config = dict(
    d_model=128,
    experts_per_token=2,
    activation='swiglu',
    moe_layers=[1, 2, 3, 4, 5, 6, 7, 8, 9, 10, 11],
    n_empty_slots=6,
    router_score='softmax',
    balance_loss=0.00563,
    init_std_router=0.00746,
    vocab_size=16347,
    norm='layernorm',
    norm_eps=1e-07,
    beta1=0.95,
    seq_len=512,
    dataset='wikipedia_en',
)
Below are experts of layer 8 (counted from 0) of a mixture-of-experts language model. Rows are named router (the router's row for the expert), gate (a neuron's input weights, with its number), up (a neuron's input weights, with its number), down (a neuron's output weights, with its number) and show model dimensions 0-127. Each number is 128 + 32 x the weight over its row's rms, rounded and kept within 0 to 255. Numbers have three digits each.
After each expert's rows: a language model's description of what the expert responds to; "gets" lists some tokens that make up at least twice as much of what it gets as of all text. This comes from a sample of Wikipedia text that the model never trained on. Tokens count by the router's weight.

# expert 4
router:146133144185169155119108176170064172104205125089158198125136137072075072151188117176104172115158119092127086165072099123123097135161165102073187109083117103108090128090089150122145180159061087145106128123142091198181116109106091121152123132116176136147108134107100074120083144155154128093108111158109086137151145063125085135099152119112134120132163138109125150132103130155143158129141
gate1:137117144113169145131093109145128030146160055092147087166135151088156149158150090107166147078152088132128106071176110128135162112148159118104147148169144135166115140093126159104157112092099171123130143103144097095169108122131079132103229158064125119112198178108167188103197085083121051168124111132119137133166100127157127122142114148184102173090149099103124147121149096131124118101117
up1:109107120153139163162082123123106053142170088061140100152136140084141146130154066134098154080095137149145118095143073136165142116122150115116158105091119125176121161070139205106148168125093150137120085091200098123168133196100060101124181145071150135135140171135130133129126123150141083155116110138077125157221109145140113128087124181185142178077134097108107128110163136086137130084095
down1:150124123123093125092123128151118066203139106108138109128105150148121076103135104089142077101097121064119071131104120071194141129135142119161107121129155062139143154128122159103162152074150123141079113070127126108076203127137154116149183145120214084123169150158102109133173052156107122160081145148087144131110151192120134108125128155192180096123128188091153142167159117163134177122109
Final digits of years in dates, especially schedules and careers, plus competition words like Cup, Championship, Festival, Premier.
gets: "6", "4", "5", "3", "7", "8"

# expert 24
router:134080108138126094143126131081164067148189138122151116078132098184089165150171117109107151075103128157138123096111084088154153136105098170127096096099161162150166185149155094141085075135156165111095110119167129142094112185184192127146101124132186094168104162130154143180087110136151177150118086185128164172132131182085129097090104139110162125144082143111069079077147118140091115184120
gate1:190160134140112132170163147090140080134099089115141121124079145129181143120132169123159119110092151094154132149106153126097169123118144076076101114130121107140161123138098107073121106095094157156131172125111102112172143148200106180075144091187145159128118134112157139079168149124131073161134156125081173172069127140195164129132193065132110100079170124114125104142230146185104089116163
up1:191112118149170155142165142097163122145169067109158123076098096149191174147143105105120171100098127123136110165129111070107148126091150135099115074065132099133134152111088095074116149096109149120115179125171113152196156175165095154129143064178191111127093140123156089133109139111121098171176125158117192181152103123119133078081182098109142108097158079105079112155163086129096122122179
down1:126138118127119177167175151088086164105151088107135192097113130168134124117185114127091134113183109111163145122070189085151120150119142010109174130127055205093116158146112133058133159179071111112137091062171132104150152145066148117101124143102130093107093132128132075087187146130126133122155122143176127121130107123124101121170146089100127167130126134177147123102085132168164141124125
Blank spaces and dashes in table cells and match scores, especially tennis set scores like 6–4, 7–5 and statistics columns.
gets: " ", "–", " +", " −", " #", "‍–‍"

# expert 8
router:193091148116085107178117151137150092155156099110097149135157101152136137093174087121151104084137102121155079114176103149083115164094150163154141091082108118065176109175139143123107100143138112165206130090164102106126166165193089126173115051160182105127158116158100130132144074090182140130135118171105136116108113183152160114096105073091135123049161156094149130142165145134150178116089
gate0:103159140088086098091145168237125097108138148169111069137115169102129110174130142180143139181145152077111149109152133176133073133127134141102123118120165089107112108098120186092136088148116116089123127106066132111182063121129153132134152153060102153142149172130113115101140174153104125078128142190177112112094139124126144175110121115141133106151130207101136180065167149093196087103154
up0:130153107084117105193133095180182149141177105137094172115118146126099187196105110124133152133138211173127135083128109087121129097067091133154104094131101137194130147166162176120122130139170177129106094135153123112141084118130183116154161186071134123167184135113123065140140128115109105092126110105079106214085118101137118182122163097126107065178151081110149082118107123103112137161124
down0:094109095106078126066121163077092130093044117030103146148134181109151099105101156135143137148151154172060096176143141146119125108096128135174151125095114116160119141125124122160190121109193114126168114122100063125106127117145163199120138083093116156097110090158145109113158175143102155165171070126129127183141176150137147140130088103162125120109110182132169106102200108174107145095161
Commas, and, ampersands and pipes separating items in lists, author citations and taxonomic names, e.g. Hampson, 1910; Müller & Xu.
gets: ",", " and", " |", " &", "),", ";"

# expert 34
router:085092147075118146086139093097091115087156121074184133142153165152122143145082177073127071189164130099111134146122121094177079123169094050182108145197135114155148090112089132168147136161102143093094133125145158119087097109170164149117151142082139088139142056175142098121141114124132132084176099100181122103135104101109118166196140120153118094119098162078119148177115115108158156075167
gate0:181072079128153207157101108135108096159125162124108163146112131130054156106124103126063134120149125091141132123076086132172049163126133148132096117101118183143122080209082146127110178151142164167120063170129107136135171144146153151099118150061147170143154120047157076132136126155166171127173101114114107112197133129094095119147114097168126168150141138091080086138148160119140123123142
up0:161147049127133143113091118140115077146119150099109136123170148114055154099142142161171131140152198134136116115108131083143107135147128111079141134147078155145096103156051148164143164164143100142080117099089038149143121133151207141081116103094099136108053149063077095161138133126130155121174123083120143065171150118108115106136174114192097113173196161108122148149155137162147129129139
down0:135135137136107124140134088195111100070134181146119093130123112065148146118132114157162089087113119164175129113133088087124144107093116178063152104128125105118170146126113160244072172059152117120142112133123129171115134117129143136116102136104167107119122167088143167099138133175120155094083094135096178222136127170134117116070092172158161088194065131123149140116155069154110117141132
Determiners and adjectives after the, a or most: other, two, several, same, first, such, and superlatives like most notable, most important.
gets: " first", " other", " two", " one", " three", " several"

# expert 20
router:138162118145096146090096165082144144130171040130063118146148159127126178133061131090163151156127115112130159138135128122129147158166162183182120101120194103135065115100116115144113117089069136112137125139170127097142068125098127052087172139084078179093167112087148146102180155124129052147160176101145141064130121158156174133098142181176079169135136122117142125115118138118140097165107
gate1:099123107109219154054106076086126128115129132128085086155141123159086155090134074198136124155080091089074144194145138128121111113122090165153156106086177162123096105134123144121113096133191163138136064159159131130125103130108111145106091117148170153179159144140158081089048090126143123099120157099147161147134141199184102165094159129124137102120091099145118195158152137119169099162149
up1:107149116115135127107127069114098140142133166095139142154134143142097168116127106145132114178099099111115164177155199134141150144125104121135108129067133150126103136116098127121061129133209255092099093176151094153109100145138143130081082109148173111138145127137195088113044092147109128109141145131122169155145149142123111203118146161129139064157112126150058179143126111134170120129112
down1:151176119120144139133149158101106097148169135115071163114101112123128165107139119126150156147141077077169135177155157156199115096101144182101154093134154106129170148076105162177117082152064097163173138123179132149161151132052087105150170133085094154133144063099055140168155111095130093098153087144126103203102149127178129116068120166131111169146090098110069079105110127103148145147110
Subject pronouns and relatives starting a clause, such as he, she, it, who, they, often after which, that, or commas.
gets: " he", " He", " who", " it", " she", " has"

# expert 37
router:096177138167119153106140169125160107115104111167135082136131124088120148156062141154143066144092144174156135128140160118136145105114118166133107184100184145142093172107089100126121146108102130074113087118091190127060077135097168083125164135101058076077109155150208128155160118088133105183134158137145138105170117147097121145134148160206092087175113145168144107087112195155090166143130
gate0:122122125071191131162127088155142185151070087150106117109141140117121122102148194129146168138160153055106147074080126108097119110167131129149123111186161121108147150104145087120151190152066146188184144106161143129121129126156154128088058157152092189079116075109094184151130150156132048123165148103085076084105105123117124131129097172123120178119132125102163114188066142143137140144127
up0:129147107084206136140116116108141122167045056133096105155101078127101152114138199123089164147129170102142127072098164148046103120162160122129089091124184078200123142074162135138114133146115132162113125116112172182142091200091176143116099125110122120051077150142181183173141151131108115137131132100087148103139113112117117131113146154138118156120127106159184099158090148145121183132112
down0:138142110156078105124157143104192149104103105139144158108139175165097168138080077091102102122100179075086148151171145153162124205166091132124144128095109111190187187150108123143085090061123180119131137083088126088154102166101084122092126117110080124112111154155123153125137089141122154160107150170116151114157128125133086146155142185148148187113056107174071062083138153134107120171147
Modal auxiliaries and infinitive to, and the following verb or its first piece, as in would, can, in order to, to forget, caused.
gets: " to", " can", " would", " could", " will", " may"

# expert 14
router:154058091153128084181120111129112133103187109143055106183158147136148162115099078124145128147122118162168106078149152103132137170127182130148182098111079124153171110187076139143110103112106153128126137086122091137137150141111088085184102162152179166164155080143116151169172115082133078112081102089167111121125139134122106123076128115091105156081148168121168138102157110157199197137060
gate1:121074079121168183156069082117102146122116097153110107137161189093152171116154131114176101157116131134063084145128138154134126098208074091116158139115118109163155143141127146090143131129113138138041168134132145169157122085082078159161127164058132154112142154134169109131102134120095143147132109142103135160136153126148045115102151163101080096099119052136162080191121103155191095100103
up1:134116125122121104137195124131109089154107206142111145113113080140084104181128121140047115153113132124205154128159080077126102147107231146096117112161113170146103107102149134125109117053153143095170149129129128116098079170194143101126154160155136101120118143121088130127158116105140113074121142137185124082091065119121167142132147135134137153115094222132080174105156184152097125167105
down1:137114181149141124110114153067153184163043127160150137125129119086085214098132129106154181087121134133095143141117203148107113061130151079166119150139130106153109103097181145144096118173168103186140063181141100145115121125143126121075163126164156121155158097187105112163130062108119089101109099138105130116123088120113090138147139094155092063173137156108118122177160140101058166138144
Commas closing a clause or list item, especially after an introductory phrase, plus subordinators like when, whether, although, because.
gets: ",", "),", "\",", " when", " that", ",\""

# expert 17
router:164130127087154107078102094159087138152143134097171110171117179116147178095102170098090112153194063136124091158103120153200067147147085082129134151128164165101131114163152120158128129127119129140180114166131098106114120064187159142065153147098162104086128128148087081097166072137110139098185090118131127124124106163089080194155079169149090085130146184147139154112131151121119157072153
gate0:142163112136112139129215160157127046134139117128110099136135035145171174142170144154183107109127156106052155102123114098095120116123118071129130083160110101110182138132113174131180172118167116142104159111144131118135149131150113104106127149130173096195067120191131153123118122155123153104114129127105138082140111120180093132147119077069090127154129146037137192109186098165135122150180
up0:085133134113117115088179184156142070163170115112087077111104033160160170154143145111130122116164140136099156051080118109068101168155103104153111135190136112128181092126152198158117110095189124149118138125126143093107119157129118136105111210113121115139097117136124116120143120151163119135153108075101151126162128107185086150143119025067109138107133181078141134128169137146107156143162
down0:105169111129135073119154134132099153133111097139140116180109102060100149125139101120117174046123137118135138150134077153231093177187108119117127087125136160090137103081065184182125160194142113201071118107145126115082141171137114117131079177151087184128141119129082148194129100133101122142145107095124140104105150124193121157193104147118147159146118180104129102111095091122143131139108
Articles and possessive determiners before a noun phrase, mostly a, an, the, his, its, their; also the word piece an in anger, anonymous.
gets: " a", " an", " the", " his", " its", " their"

# expert 32
router:166146078149157083185134155069122082171065163086123131120167109145154150084113076111131111127167108180167101140108109159104180190135099103163190126123057153184169090105152124185083113172144081102120117086094089150147189112110116138118075135125166124115124128089102161177160134073120119088098125131116133138078164153129110173127154156071106161093105162091098093123120148113126174114146
gate0:150127178166174077124076146122157154132112114098156125126148183117148185101242109121102070150158132103144197152190134123125163124115138085116106136126080131158096139079124163081135134143121133083143153148111153044065121120081161121102116190133143144162164135123147111131089145166101142139081122120106162125093098118173104153114034153091122139193071122131110144100151157147118103146124
up0:157115094145135117100165111137135093114117171137097192133147072121110133130027148191147156103084106162150019102114131155157105095130124103130139113087135128125160121181153073134118141109144098171137099136131116147173147099203090133152146046143092059122087102126117171162101112098178125110108142188150136158109111170116137115104206094145118151110144095162134122154087109138121176110169
down0:150116059149137136157099094099107105149119109144087129116094111185108166219127156083121164115093122111076148077118146102112169140114089106143127078170180111117099129122129121201129123096083167166140148114121119141066128143184158105157132152193106149149159090108116139133110138152218114130161146116098189129168065121103142113082140110137090167163178121126139087087105114132086139213097
Pipe characters separating table cells, mainly in headers and cast, episode or results tables, plus occasional quote marks.
gets: " |", "|", " The", "\"", ");", " -"

# expert 28
router:180096104107110160070154174116142183065141116104167148153100104100145100138115153123085168112105112119123191162114150192146089122127160078148087093090167067131104126113169152087133161152127140191142083107132142128160153163113185166186107117147178092155128117134126123120155111078127159103142092159188121148084138097133077088174122125171156115118097093192074118098088110094156169082082
gate0:109134113101136122164098157167125125096123117058119145136125106125147130089120102097229107146148143203066163122099165151039156105147110119165134172169135155129104125141156154181132131110157106117099155163116183155129148089142152123099230130109123149093124068062101131137130172051144149140102129058143112098121122112080140111151118071104090113113171117106136102136187178138120122148116
up0:155099099133104114123127146063118103184087108171118113087133136114095180158120152174088119207161134086162084097143171117158152158117059158169147114099120113138173158149090091096112120087152091142109133089080153078162104146084159120101155063154091158122154124144159087117158113201109105145107153175124113134145114154138196182112177150050097160083091139140141160097100113154105108105157
down0:145135160132117129157175176126131078119149128101092134094141082165086086134146160141138131141137171143176170133132123084154182082065124166131169173125063173088158197104157137186118127070132071073108149130149111111151106158164124105131163163144058148073117167136131043106126102129140080141089135125115104126082141127122127106101174081105115107180157148090187079136155193148131126119121
Final digits of numbers before units or in parentheses, such as 240 km, 207 lb, 4.084 mi, plus unit tokens km, ft.
gets: "0", "5", "3", "4", "7", "6"

# expert 12
router:108075109141075118084105151090177175102136121101104076082071179165120165131079121066129064184113181086142176085151146146144091150168158141182115123113169147145102087118159105152104084063163140157151138139143131098151114160072109151137145130089101141112170081188155098077145082096127131138104161162198139112152101088166129163154131128104113144102095133185102105090131136125131123176149
gate0:091131130175126166132111138103088143195138115138141107094136069133167132141128127097110141119166124188129148096161113057056131075125104085140065130129164101174150127061103170126118137095145192063127127153192108110146108225157124127171111121162096061104116170108143104128116110151126189085146137189122110152140101110165158111158112166115127098140114128165131081144119104165184165116172
up0:116146156174093175126112135099136141129161137055161141084178102131126150152143114129160153123165123168112049147148079098166127109164066153126133165114117153128173074044114139138134138079150155100138091122151147126175175192153062127191090125132114072054121119066120131082107115137137129093159127165132094119123099127155133122128122185088101131179125131167145085148110160174206139155134
down0:136180172153103135144111125169113133130068146123088142089131120194106177155152108120144127112107147099048108174050127144193122119166121106132136122102124144137107092140159150102135111128177158121155096164088136111183144143121063167083124133074177080056193086128138180135098093151077130135174160121132118142131099163123072162097089131171134110119160131131149076110115081122120141197192
Forms of be (was, is, been) and following adverbs or verbs like also, not, repeatedly, became in descriptive prose.
gets: " was", " is", " be", " were", " been", " are"

# expert 35
router:175082168150142136100134157124113159153157101087173109164124100124155124185149146080195172091165077091106169145130096139126141088052083140107094118141103102186148118076161156089073152169130140125150099107145187129157159117139058142130121148174135144151153114118111112148110189124127146096165138165131193119148103133066167119153148077122165157057153100085084103117119154074082140136167
gate0:125142138145114172083162020086153091178128108150135159026102156155142109124181125175135113105160135077123150154175091163142113081148137174157145092169147079143143102082165156141132097150157102178139108170176122108170144170141163122124116066136154117163110115139124149150137101149120130154113201146154131117132092157137117198115109094031157151127087144126097127078116136129093112116113
up0:127145130062129119097086097084143171103092100056087123120132124123131176110167094154106099137146147131166181089115111150213172122160094111178110075124157034137139170149138087104154110140088137204108169134174148073154154196167171122146155124143188081093164161145145135168151067115130140146117136154119189142129106089131146120098094105086121137135106146139096079133150116146102096116140
down0:146126147170118134067131092141075110130141076130117142072160111077136097148163119105152114118129123108114111129186172165155123139065115131120146155110150113171110088166120134113104159049112146147138191145105073128189100147155107138135076181158101193118133091209068193100147138106164094116103179142121090127119127187095170136100145163113102120154099166146123101079080126201128131082136
Single digits inside numbers, times, scores and chemical names, such as the digits in "3:48", "44'", and "1,2-dihydro".
gets: "3", "2", "4", "5", "1", "6"

# expert 26
router:151065176144149091116164116146126130138158109119155168161121127110129085106152115072138167113150075141052142176096093092168078110119147096149070148180073158177094102116159136111092145171158205122121148211130150105111101086122108077130151181143125184175111072172144088111110136167169106134123117123108068108134167107109123144130139151188171095103093096085120156146137107091120165119160
gate0:077124119110129086127134149116106106157146112203119112135181067106086175140145129138129119151092139171113129199101145115185077205046103168161110101093109153166136139128074145169140102187192127081080188155128206158107118145130113147081123127124130132135174150121104147118074143103140121128179129103143111143150164094194159108159085133104135099113061179121126100111102156120116111115101
up0:099127178076173115110160153125112156123163116157144151134176067079142136140119133141172114160082151193089134155151163076177114155067163159182132167081118130141141148146113146124115121129152166137094191143117150100163118144125058153118140103107130129133168155118067159094040166091114096137171129091158094105133122123205158116110065155105114053089111146110155113146141137079082109081150
down0:115143113157079149124131115126184110106099153152201118173138105119096196155109184122114146154156175090117095097184067078123153151087128188145158088139174059167125113154113132148136133142181139101100164113149095165148093159141104111142135167120059142142204095163092147125102107132153067128162195153112087092132138105088130088125118142155147119104128111151073106078102102125094150089192
Later digits inside years, ordinals and statistics, as in 2020, 75th, 1956, plus spelled numbers like eight, ten, five.
gets: "0", "2", "9", "1", "8", "5"

# expert 10
router:171137128136141092105076089148136173174194146178137112138101176104176102099182148150086177086132158163107137109123085158127181111101165104113081154086130159159180112125123103113182068125111068084103110134090122061145144075129119133150093153160108156188156180137077118137127118156138153102071121127136149117119124134091144158172172077112178096128160089087133142163158150083095076140169
gate0:080102107131102183072134091166087152126102088164194129126119118066170121129124110124153168165147062089136111113136177135148079060093131157074121159113110087143191153130131124123136119128128136052090129131092188170076106140137151147114109127134184121101136192092168097152121146106171152118149139151095171151184162099143136167171081112082087127141161118132127130158135086082097205143141
up0:168097128153143162080136103110118133136197128126121128071142114143137080053135178133083125103125069193158157151084177089145098123217150131136138139094115156171113163125119112079184130105119122163137128133136097047074142136128057157097110118131120121116138170172137110060130122102144143132100116127186114086161128134202128085147125185108166142161119133114065100145089123155153077104148
down0:098134135133071131142101157155132206109153118163161186100196181114104147155080155171132114139132075074133122141095126155126148126099143113125130146126118138099147111081125154142125175131208107189097147078126104087128137097165089153145088153092120134132168069105159120135071079146075155090138135129109072203139133085145143090102122071153119086172124168127167130075160170088097183105135
Single capital letters or short caps starting a name, initialism or abbreviation, often after a parenthesis, quote or line break: M, J, RR, CC.
gets: "S", "M", "R", "B", "C", "D"

# expert 27
router:156162083104163191167128123099084171083135121122082210150148186109076129168088095179099160116123158094103161113173139165127144165092162172094172064095125108139125114147150117109154109156155098141124112131173086151139152209105081137143117100128164165154121143142059106149082118099131149094107137107092060107079141113177132131118162069102158181114168132120142124109110136124174127153072
gate0:123146159145119158171102065096115165138153166132131146104112087100132112185189139100077126065141105103062114185137092088127140122145079107092163117142144170123161148162188110171150152170136093123112098082181144099109159143133069121173127115141129120116146146158072078114131129116196158100078138125086158181193055118127074172104145158060122134129199142092137139135103152135136138106128
up0:118117118160092121096129163134130142145087183071145125118167121132080095140133179179150080105100083126124098138124117152150126167080058113105112178129119128164196101128126094127112143176115134114093129105101132190122143127102146146169118133112115050111096095114160147138149169161108166205111177038140109124136157103080144093130206136181144157147117117144074098052131138161083115125188
down0:063064118127151117141098113109186115176081109149053131180140153138144147125121167134120115148073118134095131083115138128113197221102082116063114121069162141164157122136132120175146110131126118178119114118169141120132135086101135128109134189064128117125114190095147182033152171155050092166126095151130124146103158127146128137154088098148133114110117098133140141138183163148141083117137
Closing parentheses and the last word of place names in birth details or lists, such as Connecticut, New Jersey, SSR, Oblast, and °W.
gets: ")", " States", "6", "4", " University", "5"

# expert 1
router:108153099081153173116154093074105161115119183132128138103175144151142065113212099170123109102132109082184075111117088088118123122165125151159132133140150107119120129098139104158127155135174116153109099114173095151108101115138096144149142130196115127092149131150175160137100024116155132162115076115135096083178103029169099151101140115123104144145144166097092150150208133143125128103192
gate1:084126118150138080121193083129162141174109108130173056169095150134094103138116140169048129223143160151140108136143116101140113105182129050186139116160097163114109189147131131146160135124150132185080104138108116130184113100118085072109190102152171140108140115133068144137106141037129139103151142130150083069122139150085122153097145135136180119099133132110079142109134131106131157094133
up1:127186147138091132130112138057037128118173150170107166150122105125088150100174155101165146097133112119148159134051181098125114089131063128073089118162131177128136097104148150133135118157153124115172177129145113128105162165131131164130148177128118101156124174104181149100148090169188140058127189116113142175099094097140169127157077122091158072085116135119088147064100145156165092108133
down1:066121143150127131025086187126142120190141145146102122093142157043124146124098129125137108108122115146095123125106153124188140164181201156145115123062114143111177127132150124055168174118139131142145071123158133152162159166123113088081111066118152135156085049148131101125144159130133070111121175117181102100142134076128118121139144180104144159136123107076119151133127165134143083129191
Party, office and legislature words in election results and political biographies, such as Democratic, Senate, Labour, plus table pipes in vote tables.
gets: " |", " Party", " election", " House", " Democratic", " +"

# expert 25
router:163133117149142143113080124157150149151126148118082113151081088127134078114134167183116143108098112138126111167122096175111169104182188075145128134087168157041155120150116136056175137140084119181203133173129172139164150114164162105124086074116069121114135102090104083115086158120160149116106129152101116164142119145174168114166109071109192136160142110155150171162067165105079099133117
gate0:107093116199130134150129150116115141123149084097143166148124127144069090207150109184158123100117120089073135079067127104104119189100117088075107141149132133120141091127155133144111145120112168142065166226161145163177139128167170116191117156120101152105077139124144132105117148091132159081140106083065199158126168105109137168154162112189097117143063111131169131148103128087109129122150
up0:096107064172134094116133127126093125126135116119154101035129091146097100160088081171098110100101114163118189076122097139137138098102071125131121134172102133154180104152135169150088080145150119147100078202138128100177132131140191109159154119138170213126095105116145171141114134086147170131171096141124158193101078124128146153107160116156113088141100166177163123125115096111096164052163
down0:154137137163146061122141135152151051110136162107138116075133122076062095153137095087143198150156110136133161092165150173068159187119125110139068150151071120124118180142110099075095159147101100107158109089136114119142119057090151159143160134137069186152148061125099184109058128165100160159138124133124162149152134127089115145180075140131104121145148124145120135173111185164155118100154
Single letter that begins a split word or initial, such as A. in James A., d in dello, V in Vargas, U.S.
gets: " S", " D", " C", " L", " P", " V"

# expert 11
router:117059109128140072130114152098185137111137139118135146090180141174140119108137134135081146089083099121068101092064111073201139073142108102170093146155122135128166190151155040115082123147136136126063126082158154107076146147097170076134102141152144162139101150155109106170140189125167160120106119180169152153100139130107136123119164156122175114156111201127120087130171119163082094132111
gate1:102115112127151130159118083078110160092187125106064146132170141115123181091112159115175113175079189161072169123119151123116134094133169072113117139165133155120141171120119119135140123108158165155081140123119150140122081135122114097058184174088132060091129129154176107112111157052146121103069121122179130079086143160175128160163150139140103063151130107084205132092175143102144083135125
up1:111104104152154123106114103065130105124218117099114140090181064136141151091123157139158138143098138150091140102114148075158152110172151085093129141187152186152164186135163116144127149142171152090101138079130115153083108118106132107029176153145123122121104126157164151148020156097180171112125100129181129082103110126122115167154142192126130102162083095081130108137150157116135095157137
down1:111124135080142056056154139173165127181127097064083072124106156098143118135168138122137157101098134120123133112122174148147122071147125131126060087118110130137164148067121116086094165136113130132099106102095160135127113139140119118152161159142158112189096205184112115125108119145140099122133050134130172180109146156102105101148160123115238145181116153119148107163125121084106131219140
Standalone space token just before a number in prose or tables, after words like approximately, July, cost, or capacity for.
gets: " ", " −", " +", " milit", " comput", " sulf"

# expert 36
router:147156161110167132132093110121115097168178144167100083089100107137152091144149124137095102129101118127135136139119103167111154105119102083156061160109161183111169075186129133042192095102151171144142093147113114157086158125129111140104128113143084139138100085087146145088067107177182177095079097110094153189141165147142147165129105181116148186135126188143166109131136176194130075125088
gate0:105118150110102154166176160101136110137136097115057134133134180169158132132096118171149094131090170116153083145108103094136111138140151149106113135129117113121143150113175090126120109134097134117150112073220045086084113074183125104131127112152120175104159160153191145154120112120145139133112113161110130180173141156098083121050160162174190141090098047087059067133159162115140122107127
up0:136105093142095124163082128115117165099130151107144130099156149087110135089123081124116113146159091074116151125153149157159183171141093124099146086179154089107092116107048161186109104134182082113123096133063115169128142129123156110197141091109175084147059044148089132157119135116126090112157127155157092096107113116119133160168099119147123174149163220116139208104116137171163131165129
down0:135106081080101140151126142107072115108176097089131158125160153052115137169149128094149135168141129096160111128089136141105151173184097228118137146121166088177144143127103115127157158138170154072123108203108109129125126144115078107189091107128145089115105137079105129074093114131099179125092193194107164154115131089135109179096080129108110179147119084173127164121123143145061145166139
Initial capital pieces of non-Western, especially Indian and Pakistani, names, such as Ch in Chiranjeevi, Sh in Shweta, Kh, Bh.
gets: " K", " S", " R", " N", " Sh", " A"

# expert 19
router:091151163136111112177183146179102086074176097122120154114184117120104130144141131169176058119153117153108115133194110120106134109070134155112151141090151084078079102127116124124145089146122142106113215128060113134153093088108136137166136146136171050070066130185190146102116147151127116141130146134147157179125111176133157155111141126155144085070162139117111117129154167119211141091143
gate0:128142041112147198168158119104163107117123098101181117158105109153102140118124079166165186134082099089107144177179138156135089118108174119125170104137177097140145163137119138135087125110183145166137114139107139133128092153195158190112073165144162066173116084140124152063119098107083148079031162097142104139133118109112130109147098123119151093145125157159161107166098153107116134155196
up0:151121167174118063134106152113133145112154135151129142116149126074166103126122119151081136119152200148151181178100147148122129146134145175157121128118057130091106058096110109139156105169134076082147096052095134148152148063048093084121209104098138122179145146111110128102130162143160112164146097139188152097145127149176093113142131117140149160131140149129144121028119073121125106076091
down0:090152087143162145129133140146118126139115165158129144092108122114139108144106129134191161112133087098165085158104170157148095137162118164080093115167180132101129144156097141111078161145126144129180143158110145074135154196165072076105148045162065094123160122135151131090101122047121169172133125159091114087129131117141160125117096157127136197079190066100106099115167180155087119059133
Prepositions after nouns or verbs, mostly of, plus in, for, by, during, and between, as in "majority of" and "works by".
gets: " of", " in", " for", " by", " with", " on"

# expert 13
router:108169112104126084177144107116156091153162111167101068163111171128136158074088113074127114176167112096140183137151113109118144100189187142145101164109204106151127115153110166129163095094085108129138092097125120072137090124071131136090148136103088171124150118101127137122195141100108051112147158095200147151150108153133078104110097167170094162145146116132139074134182080131199143134103
gate1:138138084144148155141075072124150119192129150159077085138106168161152114098101090128092164093080127159157159131156097116171164134139147179152140116153136139175123116136206149075180129095123114136074085082106106109114083125103104123147114150156117133141166106109100111130162117159074154073073097177084115166164075101184121033108105137136145157199106134109086153124118132167176095130158
up1:093111207130074112055170205149091195107132117081181144089182117094123151140143158090128155151130179125078114098146198104132113105143124076118157130131083147138131152113099104175147144100111116106121159148099159130146157127124158122118118102118125144062076104153159122144177129102143094109192120112156172062109101135123134164095147063114116119081171127110171107146208086112118154113166
down1:145117137126109064209176130171144140119167135059092135127145207163122202086113131120138077088174129079136194080149127118217112136137162118114133064119106101075181120117160150172099140117133142124164090116092135123125147128145092100122123100148120121118127121130116150160106126130072106056106170115170105155088090152187069139091143123150119134128154094175081171135158083125155126115129
Conjunctions and sentence openers that start a new clause, such as where, because, however, but, while, and sentence-initial The.
gets: " that", " The", " but", " which", " and", "The"

# expert 46
router:109113149086068108085173122177117113090097141099128101106183182114160173138169098139154049125071161128112133089163106166150159128072108181108167123078109097113136099177162148119114120077145102167114094085107105107085147116095091116143132105117162126121084157187103165092152108149158111125162156203125098159133116150142138148091111106181165154097112199143125187088176138093172118100158
gate0:128166111158123183115104092108163162111160125105170103097055136113135154189172150080091166102156196115115137180138131101116085093148083091083128093149155147157158120124118101133117119144111144144102138161207168084175114184126130112083129139169124137155180159103122118057105098083120096148071124067128091165132105123180119045127168131111139135151125143077111185120126138137126068139176
up0:157110182155145125155163159138134090134146095180097121136155091111112100107083161163134048108099095131100125104126126107166110169164181132138133156144152106148138148094156091055150122168094146102163166127095135148134093071171156121159160118072061103080096083115146148150147130166105079136139127168162201068089156087137135164157085181145144170088135076114066095118107125163163172109098
down0:130150166144128125155078104111171111151113148084079097148155062170131123120118172190145043144180113115103107128126077128040135173169131152155133115107136124090152105109120139123134136119145096087119184137106095118092204162135064126183124095124119114090061113137171121117125161155054181140106134124101134174104177133134169142130158094143150157131119187036135144140159159124135096126147
Colons after infobox labels like ISSN:, Born:, Total:, plus linking prepositions of, by, for, as inside noun phrases.
gets: ":", " of", " by", " with", "=", "°"

# expert 16
router:154127161137142098158104124156152100154136143140125149176102069180150094115174140107133183099093117185074098147094151161118148159130071158171092118170064091093142163091135156149058142136097131138187121078139132182094152100172112157155139137171118155091089178090096161158105167131079171149150106089073092168166133091087096101108153101133148134108097052120188114113134153081135122129127
gate1:120180147076179044087109061106099127119073095138161102079143104105157137138118148213085105148134166098130143146145133106144175115177129113155139157123123193110113120125169135129086150146120109108152100156160129088162168093081191124105083112128052137161108149115119106123195091154101195106126149138113159144142056069113151150124091101104111071110151137174152117140114119126124153103188
up1:129116139152059165156143169193130101129137162130054142154111117139169077162119183089098140145144070049113118092124091164084157112131137106137066115126166103128159114153129126094123093106100186170109093129114118141133090201169116108155101140092125077078159123087116117099103147123175092099114111113168160184165169142180166177162147118147137154129126141130096073112154104128073169067096
down1:124072158136027157153111104106139135131098126106136150153160128113172165159116113083183103127136089074096128129185056120119156127121135092192123138166117168132151137116122120183121181156086143160142087087164181117102107178136145118126050127106110111123097128147117193092094149158131128086153153120165112129135141137140167096155159158181158064113104098142082100191093160066132131099073
Apostrophes in French elisions, quotes, slashes, Thai byte pieces and odd characters in foreign names, e.g. C'est, l'océan, d'or.
gets: "'", " '", "'s", " (", "–", " de"